Weights of a small mixture-of-experts language model, trained from scratch on English Wikipedia: 64 clamped SwiGLU neurons an expert, a softmax router.
Below are experts of layer 9 (counted from 0) of a mixture-of-experts language model. Rows are named router (the router's row for the expert), gate (a neuron's input weights, with its number), up (a neuron's input weights, with its number) and show model dimensions 0-255. Each number is 128 + 32 x the weight over its row's rms, rounded and kept within 0 to 255. Numbers have three digits each.
After each expert's rows: "gets" lists some tokens that make up at least twice as much of what it gets as of all text. This comes from a sample of Wikipedia text that the model never trained on. Tokens count by the router's weight.

# expert 41
router:159203098216143110143086117177117109132111166088179131153116124163154165166146060114139093069138095105139137152094138117175148171131085095159100076155101106117094131150138112119089129144087092167201047140159094104165119113116136092092151151134080159077113120093132123100147133119121228125159121105136128065149165117157192063086096137083112115106139113109061103074076110048134121103147145099069164144139071157146060048091091163094134140127106083128086094163121106164145149149122124144073076122150150145083150084162139121171141087102094151154097133099085148087157096118165072130061136132154098116118056144121132146136135099120111093149094127143121143169153095122126137112111093132125141075094095144151127119140128110062147102142149117166141109144151178118148116090143092
gate0:074124121122117108165113159130129134120114119046147107182135120169238133219148062077115147084129123105143143130109165120114109071125162164118155147117158127130085118129165177166108111114071157106129116087155194051147123097151131173186095139074099184130123167175081092138122108111152163121125135088167089125144130132111125050133098149112123165117090192169153141186172112139093181191122115136095141166154170113179175128184146123139126130112120126139148080087099132152174122179136178113088141105154163130151166087087139099095134125094136115096150144131135150120124094099085127092108178109124140078102145141107110125117109063200134130065197113164056158140092111074112107149066082091099128112119149126130167135109116171107133121134152102137170155087163116084090116167122162
up0:090135126137128149104107122186115185110111116123144094139096094170191135175127093107144149091154135082140119113141153146151133123194142147092249148123134077138106105115159177183103132198101130129143119080118152064137088127101130168138080170026161133085147179166091164124138103109136151157105136151183086076157135097121107075088111122089185130163092160202100121151198108122106124180119128114115169114194146134167151113147191100124114147124135141140063138110126129144164111187125100146093138094150142152115143119111154138099197066045165107119121154095130075107163103100118113106133182079073141085109121147122149137131129137178143095137154152183110094094124089133111131152118128089084133077132137096114123109075119195125142183092170111118099096153099108104111187130089138
gets: "al", "ol", ", ", " in ", "om", "um"

# expert 48
router:066168118167100103127128145162133116148101136164119185172124138106131155131162117076148132134132096148135062109111122123140091138104091146072136136128104073088099074091125117163150157101116096153124113128113075163148128172189121099099107122067133139100130180145084137171107169092140140052140145103084177141123087082154178176157172130082165133140125095088143173125153111158130085142150138085122108164153186210119106084100187181143123087158092141109113118099154107152141152067182169113177123119153081160111114076104114094152108075110162173187144122137153088143113120113089109072120105101169114104128137143138134100099093078102129204104168194142109158121111162103164124122125130182152103091113099048175097106163179157156138119095168045173143174094197124116104108116135182
gate0:091131134166167153134107109167096131081114105083131092122053131152127153102073152170133096106146126141083118102183092138174087126152131168136181123164143131149102122145104068162111119113111115038161161149083124133193064158177117122074202149131159110135106129144085148088099148131086157111144184189158122131093121156131123115125173168150154158074133113157104197162108111149158107094124072156156111082098092170149092086144186204115116105147140104171143133146105095055169135126152143143143101108120096151130132095169094115104099035172096139146180168139096113117158167123103084086101080176150115129081107124172190088187137083132095161086125146124183119145093097102187121153097119173153126123149126089116141105135159156060140121108146131094156132112197136079146105149165131
up0:081136090153102119103144130132139148085142126158095103142084162165094145105131179166067156171076140122124158132100166152118143142148176161098114155147115119140105109054120121143161153114122197099111147162150121093121189148153139160188139161126161149081117124144155093132128152172213163136155170091097097115139123128096118204107125144146132114064133143181073079081130149141142075134120105175087117133082092097105140115081113096174115115089129110122127102126139153164123141118094110179151104127131114091063191133153121178099149114119118125095127135061154100090120122115159122145139128123083125123144070063166130122100139107152191080095110112082126116105112153159104191080171157056090079182174075088128159084150124156195059209187161140058153145195146131171129141121123140
gets: "\n", ":", " |", "| ", "\n\n", "|"

# expert 1
router:153126158156113127147118149128103139114109145167132129113152108169103084166090123128171179075094064108137163161121086150126080141091143142111114123104128182099138108118101127115075159159092125113146186136075111169136095088110176197208128153145097111112072138201095137099127101150156174150159182122177133105125138137154080167139075097147158130129142118090116159139139122113153153145147150149118074149192137137110115154146112099180104161084100061122130077101098108195146150108102054091166171080127187136123182108176145142128191117064089171139134066128113138124146131148117124180195157109056119129100100071094146136153101149211119180124145143106186138140127162154169168185130125141162169135147136118071139158113083121183107064130121136072096122133110134111151134051097100
gate0:109151137124129128131147093181112107114121110139158088156153152169097123175156152141146146151098090130179116118183179132164101107129110135140105124171135106178144208137131086127076145070102154136152115138099150119090038144117128151092124107149080070129080120180150150078140141148102160157104083150051128094111103121144121148115202091102123135098134136117115137142130093103116127144149142088117146114134133172142123085129109177098138116112180152141138143124074188153188160121080098106135154116076198079197110156206116151126175158094138058146151101063090134160088215148217063167119113125078126116108108134171113124102114148148147088131127139181144174121133174088142147193156121095075083134134177094086151130128057114124094106100149134089132064161172085120114155125131092
up0:061156133104123140118118123171166130112110099114169136114104074178131110161111138135131125107119108084192078106162159152168136091109152123081094119152092125152139153161116107134097159082137122181145165146051146144104073182091140170123145090176071089109090105198142164110098169146079125131120121166042148114131106196128116123120158126142128100112130135093101064111124137136162165152125116132157145136194142164169136080171091206131101156129122118128092144133062138163110134125081060147089159117098194163183098087203101137126183148125105044109178077122083154136099163126159066169144094082097102111133081067160128119130132131134148126170095176152138164135105172126127102177165171094126077145179171126114133182087101092119124111135148128082148112183175143098114139120135134
gets: " and", " to", " or", ", and", " was", " him"

# expert 46
router:168152152089133139136085149193160124153107085121175123157092082099094134141163097185117105141128209189095063114113121094101161144182146130055091087106167084091124111102096105112120136099087127113090150110149108153061118158155131105097147115135132163113096102187122156117067102077141121148196065120166167152060164132163063185127163090155077115134126122105141100139109177113128107181054152131201114124148137160157180133107101124084141114106133105131127110168081122182087172104135112156069126167171162120092132133144165086060132086123196147151156101110162174132101214147083082095133085145136062150123139136097149168099132146147127087129113165091090125149180111140099154103098170120094129154114100102177096134162100098174170095129092127150128137143147114154138111128130140
gate0:119154133086126123123139122128125075099118075193148111152142075113177146178103160140119104097123108122108115169118119195155102109169132165101154131189139097171110130170117152141089166170081149157138149073121143119156083141083101145184135129121129078152107131162132147116093161133127086120156166046127156156092117155136119169094103127125095084103129154151169191140059182153129192129085079057151059130126129169202082153124139127117143106116088205079195120127087117081140143183106143121104092125181104129145114153120128104132172134128133174165110131136104120125106115154134124115143085088116143170123160149125082090124084036179139124100113121144141125089049138162210166104188133126145177142104109035114173122081114113115112099177118133162116158160161080130126094128082157
up0:135126155130162147127181167064161093074109125173108061137090142147154133145165091118175108072122132142155089153143083107119135077162176127240142132072153086137185123125121129130088136137149145092163166131154140044086140166116111163108143131116140110123112157124174108198071082077159164100105109125135133107109109133136108137125135089103108120109125145153118131101065104119152122123146100116203129128151138147215102124120096122124128173183148202083185081146131168110140185107099087144126130131155132120130092125113091116138158135171198165176124124139114167112113120072118146096110076079130182105122069079143149033176154121081098121121119105156157152141112149093101163139190177131148152208142125088172129126157129108108080109149128139113131126155078097070167080089134102
gets: "\n", "\n\n", ".", "| ", "==", "==="

# expert 27
router:045122138120152146151120069177109153127117174156111123089113092108175156123139191166127128163126132106098178071072148084179127112161136151092095084072085125071131116115149115158117200058235127146128137144109068150149092107127088171159103156028135143171078114138132159124117136136164174142188112136088192128106147171157142151103138151090104105169110134128082134111087126160145079118169113165157116133115065135110058165101133112104136137146126106081114126128094119183094182142163142118174144076158177141090095165130177128184128057088111125150093100168101127179136107172160105114097157154099160147087120103116146110094092097151107153165100131109118152128079157092104093127135184117144139148177104163120128112131117135099135140103126174158191139149106123095165160151060115
gate0:130144142078176108102150152109123090046138124143152188099086119188144089145137134075141118121097148113132130099253106173159087168144107167146177149124117108114159134142114099108075102117141110132134119084094139119127121199084086170150122155075090142087144165128100097160162126090130131104130129083124116135139116113141112127123132115109098137115154052156158133113171148186093126156098183113101130104188131161117126144078138161116174123126084119146103155147211188054160143081110094186197130103147146103082121169130119168126144150172170116084169112119087106085169117148101197176078127116139194142121072086147144089147087113153090065145123128186151103081135081128185118159130110106141095150119108192142102104089106088160168101112154110136113167136163100155098139088110176
up0:147145117088166153135113068119121093099136143087149202108066161184132130165125138068103148097094125143115151115182127133130127097172106128132129096102082135136167103162104128113129150105119077145089178128091157127121151140090093142131086190078067155117134158127068107184150130093161155124152148063129133092139116143121131157171132100131107163105152061137141172112189124208129134173124201132116102132093113159122106159104121145083142141158076125160089159143151185032161138106124063222198124102132184121053139193154123150128154129173136096117184119163107094105111119157130092124110126112126135122092144078165163109174124107118083141143088109175140098108132107121207137184126124142142120135138093192145096076080093110131146165066134127124126145097135080139075167117082173
gets: "-", ",", "| ", "|", "\n\n", "."

# expert 12
router:101092119107135157113112139092071164105131049166119092131172109163136117104108164113124126128169065156122072109100107074170101174127137199091162086176137091086182176127158188095185114144180145108146124075081097092164104143124169140153135170129137138104076130159139160125154163092172109070133143129148148174137105071122091177081064153141107090062118144156086167131099150121122070188060143134106132161153143094128125127133108122149162130072167117092224105074106121112156152168074150138198163164126087129117171170180095141090145150101124096113146122128154079143074173141154148152173070134146145117158104090134138173147154160149129123127130070129166127141134102148172182121112089126080170134120107128137168122099117136090097113179167152088112120120077116173108163155102106
gate0:154071141152162063135141110175140153132145136129214146112123154092103129116139186084106146136163139089057170133151074090125165150108150131144101165058180130092122155062058074116150108133142143108070129132130184127096116095136121145146071152086132187182096144114119104151104135125124098083129224138129109122116124154198030138140110160121119142098133105137144100150144061148120120106160128148148104109142144115084146153144132081111162059179170122095132107127145173135142152132150110130065148157058146111134140089128150110110132084123184188126176085122076130144120116149122112084153104105097167172105151160120063132050167135169127136138193106190085071165184091120133136130173153147162111168112109079144118103135115119156150092128111134081097156150111180146112161139128181
up0:120065131174159056096107084139121132169116108132169149105143172094120124116134179124129109088159113175079127114145109098179169158168120126158135152076156123110150192082088106125158070112141104133080134135127160077147112101098125161160093133059176160161074095089104123087146178108137071081133152145107123152146098133197088142170109143154136121080072106115107149161098158116151129078097117134177136090086090111078134120130116153113144074194129156136177128114117204123105177150094142129069166165113116149128135120143150144146144060144156197095135133146112071188142098155088118129136102160089166144135132186123091162090167159163125095130180083220135076144136102107115110186174152148153130130080137154134106043153112121103085109118107096066143169177115159116172147155133151
gets: " was", " is", " were", " as", " are", " to"

# expert 57
router:067151088131139152145202090130124150147093174128110127159166157163093119146157131095052157187170203119157169125189090080155095131105058095115129132116133125175149181139170180092149131089115097170180074145106123144140116065130149163101110084117118104169174056134143159080156128109149100122168133065145162127116151185131127164108069078091147137064145113117125127125172138102092147138131172169120117097141144099201167133114170078115189116130134089155092142115103155156149122142131147196146131147136140147095088165068144120084127192082176089100073157084115139137112115105085143138115142160146155130157156115083152147120058151118081162118171149107100143095127152137119150188146093138135101163127196103169101119109190144142092101103116071077128096112083104128131099162138090
gate0:114147112128109098138097182109106064137109138158156107138119117124113175132159115108123161145113084130152147160164160102110128143120154182091123098140041099113118129117135188143077086179087138081160156108156109111083147116141117097120157115113103123181060116128165143130158146148118116138119150098093133142160051105150137130155094126122104109088029066184178118203190108175095138163107210143070112108091128137171109159117117159090104119199101068109103137108096134131135106077084185190103101105179151089125153168120100113110187092124151114099123153115142089094058126128135157167087141154156104060147141190128167179107191172147156101146128132070120147073147164152093180169131181129080137165132132138134100108073156179143119111120149138119102106152109160103152168126174137
up0:105129147138100133142110077134112104152152124126153110118131146152160183145125121090123181132110109133153142134107131133086096099119125195129163119103042130128093174146064199120092132200132106096124134114072156143133154090127139105101128135100120129140094076144189148095111182159111125151139135069127139158164069111126127208093107104092169147134103122119184117172141151079162086110077158200071112181082107135087105119130155150096101123173098074172123154063134081141080067102072187101107071100153161115115161134116105165085164135137167097085110147111121114067090150145090093089152140165114077089157122148150138216081167168170108094131170133096154139136166135140117142186130149143195135136151117062163137157122090150163170117125144168132090152113141176081149171107183145
gets: "2", "1", "3", "4", "5", "6"

# expert 40
router:127128092148158122094122085082134116087118070131132119126188135192080112142150131154136209096099105178087100088091155106113119131115123113107131079180106166161147117176070083121166159182164166154132116165112137147100105185065119135088165134123137154100090141108103127144144119098177108064150097087056177154160093109157143159110161158146124109158123100142082157075068107184116140106094147088106106147179097109091120099157133095159168079161198133146138154141160094094118116110114138126133059175101140114185134133097094138115112129153113160127121087164122113112076121115151169203117157154118172150145138133120175058161062092184181073093154076127094132082113189116130132125127147115139127158098086085138084129125088101088166135142092140152165081192150170105165090138129068
gate0:138130115115157044150170130070190149128123114103105103155115143139102141131079126165082097117165142110187098123106128185104224137110144110106086117138132182136138128133169127115102102150084140096168186133123091150084149113137165123096121105118139143131103169124125180152077144146169109079097125140158102101140119100060074094155123121069100132188112136168059117177110125132147173122071111163064125106142193100162123121134149150177079096138116114121103115133127143078141131112131156167161148157184105196089160139167146120092108140112125121116147069161133123122191126210153186093185038113088135105138133116127127139073118050151176085126139126069151177170120164115152139075084164119140183172159103127120050074129155134155124100136114130114152068168123153137099150141153114
up0:105104123146124077129163124096158144122089152104067065192127110137105158147052082146113113108149127142147089136117116184134190170099157116116115109145145198126161140120162154142098083169101091139165153117150164149072141131090178135055136121089185142153099112139146172154126179147214143089118134145142090085116142084052138107104129121105134133135115060122081099195139139118117154104078129134138175118150180063116149105159106140169100114071114165120114147135097052139148136096160130165132155189130137159094185146135114124073106079159092126117150079157145191140156105212154191116143076110109071110155111140135133136087131060119156115132160110060110145167095122074179140115111121144113115109136109137098056082160101154193129111176185134130178126145130165114147135125127143
gets: ".", "\n\n", "s.", ").", "\n", "=="

# expert 61
router:096085149151204184143180089163141142108098112083174120157124127122132180154152121126112110202145173107144172142152132115079074138123164097142099125111166118083149174151163195080141141092136084096162118158159137144129128141111187159136139177114090094087163076120089087169134138123113145102116078087134115072146174093193124118109138128121134161078182117174111174174145147110120106112153062116110144136161112176158100118143139170151079124156188119132134074159131103108069102098138137152089104136129114147102062121140140095099069149121120180145132203138139153170178164146147068177107137127154040115142172192110148079134115159110066126141141095160126111099095111134128156159116115165119214105165174133094114149098168141126125074140041104155110138139151155147162088101153086
gate0:118149114084188128065154102167106166117107099145080154090141144133120126112108098147088155113180134104121160119139181082133169058100132169061138151119165131107165100194073128107140147169170136154174166151138139152123122133146117142166152067096117144120138171151123120129142123135119136126133186120116178098120104152141177141102130180138119175122140131089113192168120147105111140120124109131065173147159131114144076114133170206148088137166086064141070088107093097151153169120145156143134064148084080191128124088198116141119167137115111138073119141137088120068171112130107124155113034119147130115049118141107063087072091126111119173139118123136107139113165118074176132105152130173185115092162125128170146098088169122065111089114098156154171152145091125059168099198175104
up0:115112098120176137102133164128143114153089147184123097118163069110162112054138168099195160149150142120153140137136102122128152072150107192094108172134133123105131111058123117101139132141042152136157137094072090119133114154138098087153126091133133170111170214134159148111151117165181145094137126133058128170154087136167081109156140168066175072127143140037160121117147146126147182118117169101105143093126101116140046149134127109129173129210155102096097085107090180151108177117120122090155134137204147110126111166146132054148118146142134153154157042116140127095130119116108159145166147148156141117126136158142096138127140108133140071141174082058156135125194142116119178065116112092138149154091118168149136093156140102110109171100060106069132151160132095118119148081189086
gets: "1", "2", "3", ", ", "5", "7"

# expert 18
router:063171130138198159113181182099180119097120108161086141118101177131106148147219153106161097144110129068131140161208133112140118166135106119105092163128144152103144089100171128080081140120070135126149120118102147188140144117087131150135154106114140135105159178126143162109109101158153130084144162165169136151116172145111163055157066137070143096095175143120129070146152135155125142088151145131108144087145192109168115137108173149170128155178186155083125114099082160121112097127122150136144122078159146183115119144117109167109073134085126145129174158103161099064106115095153105185105142170144129134092126081142103129140123126084148195091107183106076121106139147092106095175128155175180140199133145048155048151160162123097131166096123078113095133103097106131107143048128086
gate0:116122153147165113091158159147030111149165125063062115094100184156180122162170180143138123136107160095131183134112174118168135133113108147157145138127165110129151115103185124132107160169145189118101145148186177107128141097024133153141100175112195161142113151174134098156187168097122120102141120112109145178195096124123162134116063128117168136139107111148096119090149136091154129142134104144129156127124119107156150169104129142086122169168152154141137111107082171116064115117144131127094126168104083172085135079111124160126140062137131138165101114094148096052120149133143117121084142097103101137107093131133124156109101109196106123081183137217092083143111122057081121165060104097093133148112124120129179150082112085103079167128193111129199129104093137069122066152096143
up0:168135115132159160104159145170072122132178081050110126100129178167163128169209135131179134119150184106096146121085153171199168127144100143178179160127152108130155163091170136110083152096139190127142144108165193118128156097081121213146126187146177110152113182168157131159200122101106103045128114162081108124159143097116137127106127152134177081130089138170090114081184110132117100128160104124132110169125099102139117156130134135125125147159127147105115114079086157102125095180128154133122155121099098143136113066148126099136128091108153149130148120075154096052126135134117139079148146116122151108079122140104107118104175099187107115105082157191064031149127129084096055157113089088088123167107147099148167123047102092116147137102180113107152124070122112110136110109128133
gets: "0", "1", "3", "2", "6", "5"

# expert 60
router:095087130178131133076190088105082144101108175138065117150151136139089119140115144097082173145144219116160177064162133100087127089138180108145130125071120105104134103142144192151199149173123121122113119147187192106068161158129136100191124096114129155089170158103111114140136141098162098125195121119201115156116152166148121116146092048122153106071140090148124122168145144139093112164119175144139137060066136162137144082114076146130125184176175166117128142146137133171092092121164160081098092093152104176117089166153116134107081088156125131078145160127130130130136155113125079148073127120165079106165142154080153196115100103159104110125159143125116138114146104137121166142074091144153155148123165144193085142115096215147127133136094082102123132110089078100163160141116072
gate0:135177078090096151102143144207058123105214160167114134096085142149123069115141165159146119169126096139164092122127128134079120104097122124072091120083064094132160142172156164167161146188170189127117130126135089099148146074148125123082117135122145164120148091110144137133147147221176096109142132129183152137141129181133149161165147096108124149171147088144113180146129080151171099168137124145166143129037069103142161121130150094162141145140118161205108157187152113136164123108111117097109138090153126137086092164122166131073090113120130110101127164097118135109097143095145084129121129137136070114165155134126100143093161113133153070176090094120119073146155081091174055074098149089121140193076143101096132173116086153086101146109147109109123084120087129183185186107094108
up0:113138125119089152128151132154119138102183161141094132120092122172133109143166112142156161119100102175136134087121162104118117157138137147046109136107085133110150129134165119135187168094173177123116161080138092160151145071130159159127152119104133178102175142112197118098124095246163109121165161129195182073101154135123169144153081122114160145135136109161108186144079043126167105138137094163151120128048108139139166100168109126185128127121172153179109151154108112150111149102122112105149115113145115150074121128091140158097090077075129142110081139120080117108095199123164124104137145135116070115098114106137088152105167103091160083170083120104117030125148098107204111111136171102097135218150139098149093133099096152095115165082140083142105052120086120138200163104127144
gets: "1", "2", "012", "016", "014", "006"

# expert 54
router:182091140158088088126163084135104137077077093124126088108124138118088155132146184119123068132123162089181087136059066186121113098138114138066108153129108177137153116116149142160141143154127120055122105104132037109095136164222137106110149144106072139079144181131167129133105063120181196097107091126152111117138161143159079130131159108116150181125109148116125134132163108157158090180143154165085098144084160141146101190107177107158111120139101128112121099146095172126127156154183146142165095095162102097152149141214100168183116121147107130173130105121156109138100094160118110112172154112154130128124124160089121138116177106135146123103178146075132142155147133122110162156185115087114135127181085143072182096168174113175126141205069146156152166159170201093102130113082090
gate0:164181154128130080127153167113126129124153101133173112133154167103116174144127223136122148196153130151109109112151088253113192158143104134145180147139121097084097111150131163114154075159181093107122088133114132122138082131139063174150073111195074059158075056159081140064108097182137120116122142173163100116147190127062150122114119123119124159122141135122124106093108132161120104091083116096147102136173167108135133147129161159044131134182136099134144109084164169107131134128088150131101111107112079175128120100107070163167059154079118157138095121116131155079120148181141164093183113178097117153148108115161124101228123127154155131078130117124168075134123085110102107153085167130146147111112156098130159127157126138111100103130117113166169116092149117130080123105070129
up0:129167202073166142138114191117153127141179118160147160126138157112119177170096185171109095148170189114203144106128094140143139187146127106100107142124084120074182121109089094126143067112162112131156105144108157152100109135082123164129072174179115132169086112184066189026168146134141094080107085178134146194162203115067130134110115155152054150123128108089091131059127090159139116114146109141154130107189146117119165141145112141109124124170108121105089141133146163117155103147195130149068118122122123111088126074129107146155144118086126126130083116141132109110109093055105131167116136151121117108090125104146120114119119128124114122108167150143128085083143147165147070169104163154164101073133189138135160075141103119178152118135102049114207137068155086152127111093127112
gets: " (", " and", "\n", ",", ";", " –"

# expert 33
router:076073109143123128108171128123099143127144151123137067102112093136170111149095156106033167082111150075161124128163104149157132094117155122063092149111166121108091175153125110137147169128129144102080185116097094076125155153124135183185094075107125070135133183203179130157112108111071196074107081136140121145187077123137108119101089086145124115142102134154196128116076111118125164150149102099089132142153150134127105153103102149129167172145149112135099056168132189180105109129039093159143138137144142131053185065119111102102109099097197128142140081130099107127172146095157153144137114090146132151093058056125145137123126113171121116117118121120161156109137125123146129125110111124138164179225084126112151175179127174147138174089136140155177141134132197136097137160100124
gate0:092124148180113156069101194150143154135116130086102121059131185078194152128149138102108139117066132133169132169128118164132157106169098116098159130203157150165103126111132098089060145139162123113066147131161087139105126109166096147166132114083157091136108163193182094116122147120144183080166095117143152097112194072108156089038112100133141167128143131151129132075083139166104061112045195131110159128114079088151153125168116122111153098182104159150117133128096076134128138160130109059083183105158194080130147075145080073095124179150157122128170112121123114122163160159080164137115159081162144157108088167076132166139108123156120113163114111170083129135134151105082136168148146144150169202145114092099093134134155168104137126149111087148089167137107113106155135093126112
up0:066126151084124128068127178161168152149169105048102130090114177075189141143153173134140132113085121137164127139122130175127103086118115117114140143216131110167132160066137122095114127124125117102061130129131109154130152120173105125199150085094144137138093138156169117080140125112157203103145090162182158122121152079108148096062083109150137118161143157149102135112111138122129125121076153153075174114104039117165185121174107076080151139172107130097104108144111136205153198118128073056116168153131185102144149119159076106131168180105150127128139107106101134113134144112106178131149166064156120129115086181071150135130120154182071078138123100143124131159119162123070112181095118165151137164155079125124090181150097159111076133139118105129082114148099137130191163066136121
gets: " of", " with", " to", " for", " by", "ed"

# expert 11
router:147106214120121184135089086142063066122149151144101116105165164089106162164172141174129125185093172118120195112159123132147087108142146111138111153125137071132163073135117136136150146116124172067103106116140151136105100122173106125124109129180125159140184136128131116086127122102159079133138110076059081167123145170132110075132056121133162150188109140098167121134127088190071129072118182154142136121134052085096180112121167147118131161171192104133081141152162102158092101112122080124129165109110148130185144067179142140145154118149188105103080164113123142107056084098108066150135143100114060065143172128096125167101167110103123162095096113204129124100120150147059077122113114128113131144169160135155176104152116092135124102109059171122139135162130176110099085105153121
gate0:163123147134123108143139142112087100131115102123111147119126108117108085094142132143061144144171138119140149169118147163110079120142200078143143205071099122149131064153137176184170139224133093112145096132134132115144043102149157121181069202131110117120133080106100125197161123085127145085188117106145085129088102151102136162140096205166138162137086076175091138062135114128082173149152134150128108120109113109113155116152141151152174147123133120109157134088144139170127172097096077142176145080125153141129151132141086090124111141075163108041042148138148117110113133143151117144133073176106127144171055097083114175137101120174095146125109116186175089126113189171065108154184137077167148125116133125110202168117144144106115138104093149118134108140052139143138126127103125
up0:181120162146130137094071138115094145145112123119099132117100114130133156100117099115064109167164169109173138139118170171153145146128152092122159182093114102114160095202125198198158120167123062128142072121110181139135117109174095134144068154143124132115143139125144120207138202097107142125178106111121108155065105138159108113147135139139116123138159115137153149102124127110134109125156087104123103098160116106086120122156114127154156163141122121099146134092169125146180177060074101094177126082170147173170160124118099065137131159061186053055045113099156121139083133177107151169142125175174074107182082099096125169122088104178153153122079091128190103142117126160061109157171090122132122117111159143154182155082132124087111090102114125095142096113050148127094200120150136
gets: " S", " C", " D", " P", " H", " B"

# expert 55
router:168153135171143151159042180113181201170086154145164160118095095107128144106101155139161153135169149119074119122099155087127113167170140114141122113175121182093080137166154094124153129146167089124134143168102113175146166174132063096131171118157109121140126202081139052140183095116198172108122077201101073117136148130154083159144123124127104113163142165139181107115095103162101162116168124157119160166084069143125146106153126076118099126145059163068097122090137167194122164095146135150147108066119080147095115141105138152087086145087112125149143118169151111138064140137133155094096122125094110173119123093101175176185134112053136131146115092127088135200098157127134177161124146157109148084118115148151118113135114113127140117155191085114195124060117117119112140144063120
gate0:133094155151121123107085098081162079110119100158083087095145094185140203137140146128152136136181164162116119145109171133146118145152156102097132183164132070137137116108076156123131219149121145091109160128084073078098107094105086154125112111130088072154105075127132124161120172107117083142152142077134137125143126172107134133158134109111171126105153088146151146071120124065153110088071154073134157076131099098176168125149132147096117163123193102140105093106167070138177103112127126206123133154140076146103158208079171106087145168147205142127122133108127125129123078172129078139133142123136106151209142185159074148166137130172145164067103182101075105120101043127135173117141187113160116067165123181114145123075090146122156170139102131116147113119170147125094161136098134
up0:153086118138065091115134065084100123151066099057081075151159155167130128152109132166148145111133112171074123162092187125084169112119177144146158107074167145124114159094116110156118134141187119142089127114130169095098165094065136127141143107128160121183144119189104153148138152120161136116133175097119116132133117098131121132096157086153099149120112178062136126153129086135136183226101193104099072179115107104159161133136200112104163145103131135155115114156132100091129116142121126183090156049120069122134168086137113082138136144123161099079157179084166121143177095130096142092131145139165126125162200153113121117139197111163129113163157132106221092124090091173089128087105133083113134091162130167188120062079118134154050169128133110097096124170155102132102133156138130
gets: " |", ")", " |  |", "ed", "\"", "y"

# expert 35
router:131155180103116132032121075166104136074088092161137156165080118119103125091130082172122072132114136136142082163129112186128222147093093137155126100158145107121158099139150160100074140094135175096113140138143141140173078088157143140118053165121132159115125125137099104152131153095137165104144097077118170109141144127140095132098135115151092122143144178137116132141152145150193110101135156110117090158091150142167130124143060112064053116174114156119151142156102107159111037146176168187098151162165121106155075106141126093091112147148200120077078068101110171138156173194177129100121135125136136103128195180157131094093106128157117129154101132176123119131100190131102132162105168095112185129142126158067187131110086095144123078130126114156097122126074074120159125198124077
gate0:081136143138135063110112074197122157169155056161162109099108145129083121120161122158156104187140179139067094129143069160130155109164165103133158162161088176139156070139049158106123059122140144068111196111087145113122104117135136142167163098099158081149086125118115126073146173139101156152108080138122107142134109140099148130099183115168087179061145189166120152138053124137123136129160120111127156077168182129180096136129089161101092114157167174141156127141143093074106112160114136161073140145202128103105143175175090114152063095134136099086146133127129136166133118098110147144129121138161126118112138120145056187091171147151143067133121100199130085060100082173133121105137108080101158173115164126135115129158121109151174070149100131159130123114113140196101149143133079
up0:114111178142118071126136089196093144088145120150176070097112107136094138146170138178113095161102163125117102130090047137139172125132181130119131121131072163157188079066065169112085082099115167137117179091158175144132102103142147146166160094083116160165138139139172172102124164104121149138146086107109142074127115127139133164114140076148138196058127198144147121137066128157147130081183158143149122058164172149168118134095088135134078120160128193128165140132146112128132107152115156085066109165147138086104148195165089163149073116169182067151132113126114153153113119150134119097141121154092165110113180157136069184107157120167148111146134083158112099094139075137112140106162127034126122158136084159088146135133106115151126065133100153166109132134077107168100112155094070
gets: "\n", "\n\n", "| ", ": ", "- ", " | "

# expert 20
router:155126094096159082119101081128110139125120123133057160124091146149106083133112115130140113116127124129161141152082121146151116185157122184061109104151159121136153054140069115109148144151147140075119123170105096137119125126152131120135110165152121114113164175109165140103140083081121190131154083152146129066162071134142148105125202152156149105157153183128150236061109115143085107188161058148080082137140075166178130123119127106118096133085136135147088139157070125145087087094184204118144140129112196110119088094139151164078094073120071104099146079136186104119086125135109083055139174152118158081118144184139156143174155139140169137171136118089114130149069183094160139152133116141080129066115126152073116163115167136122158127156146191125167112162141147095072135110149109
gate0:120091141112137123127125119133126134082171177134156178101114094126164089104108135099116149144157155126199155113055116114142085131216075159059152153101061123112104107138103109122133126107145160089153168138207137135135048135136113112197106121135090175126102111123135190150065147123103140082156149085114148128165081148152115048130229086138143130127107173185135189121122156108115146105102111133090095130105110115147131066167163126129086187141159129145149089095161145104102129167181145164143132148115151130177080143087097126153125155111180120151118114142111108105177162122131090163191180125079104097162173153115180096095094109180118190116063107106179105176122134119070136082132117072077174121138118153131152099139165108130128131117099104077144147133172113069089118172102105
up0:127141075131131115140151116111131096140113150116138132094120152112152113132159138109183122112155117155204195128093136135136108154187075090120165133127138167142115146142149077095095040077153106058108097109174127126121110088119135143110110123159116129153115121149139182177070093125131166027122100041159195078117144158140109133118130110102148139160109159202112169182119157141130134164086165159125125106088112136152144105088147110187097156127136118039164084132151154144148122170144130128118120170141165132153133097141105133184098131167146082187157075124088131088165123109100077142120106103024116099160148155093150142163075155161118204138068178096181120149103197131130144105128087095080146152126116080098133120126193125096156118112089116125155110084162133109087173174159114
gets: " |", " | ", " |  |", ".", " (", ") |"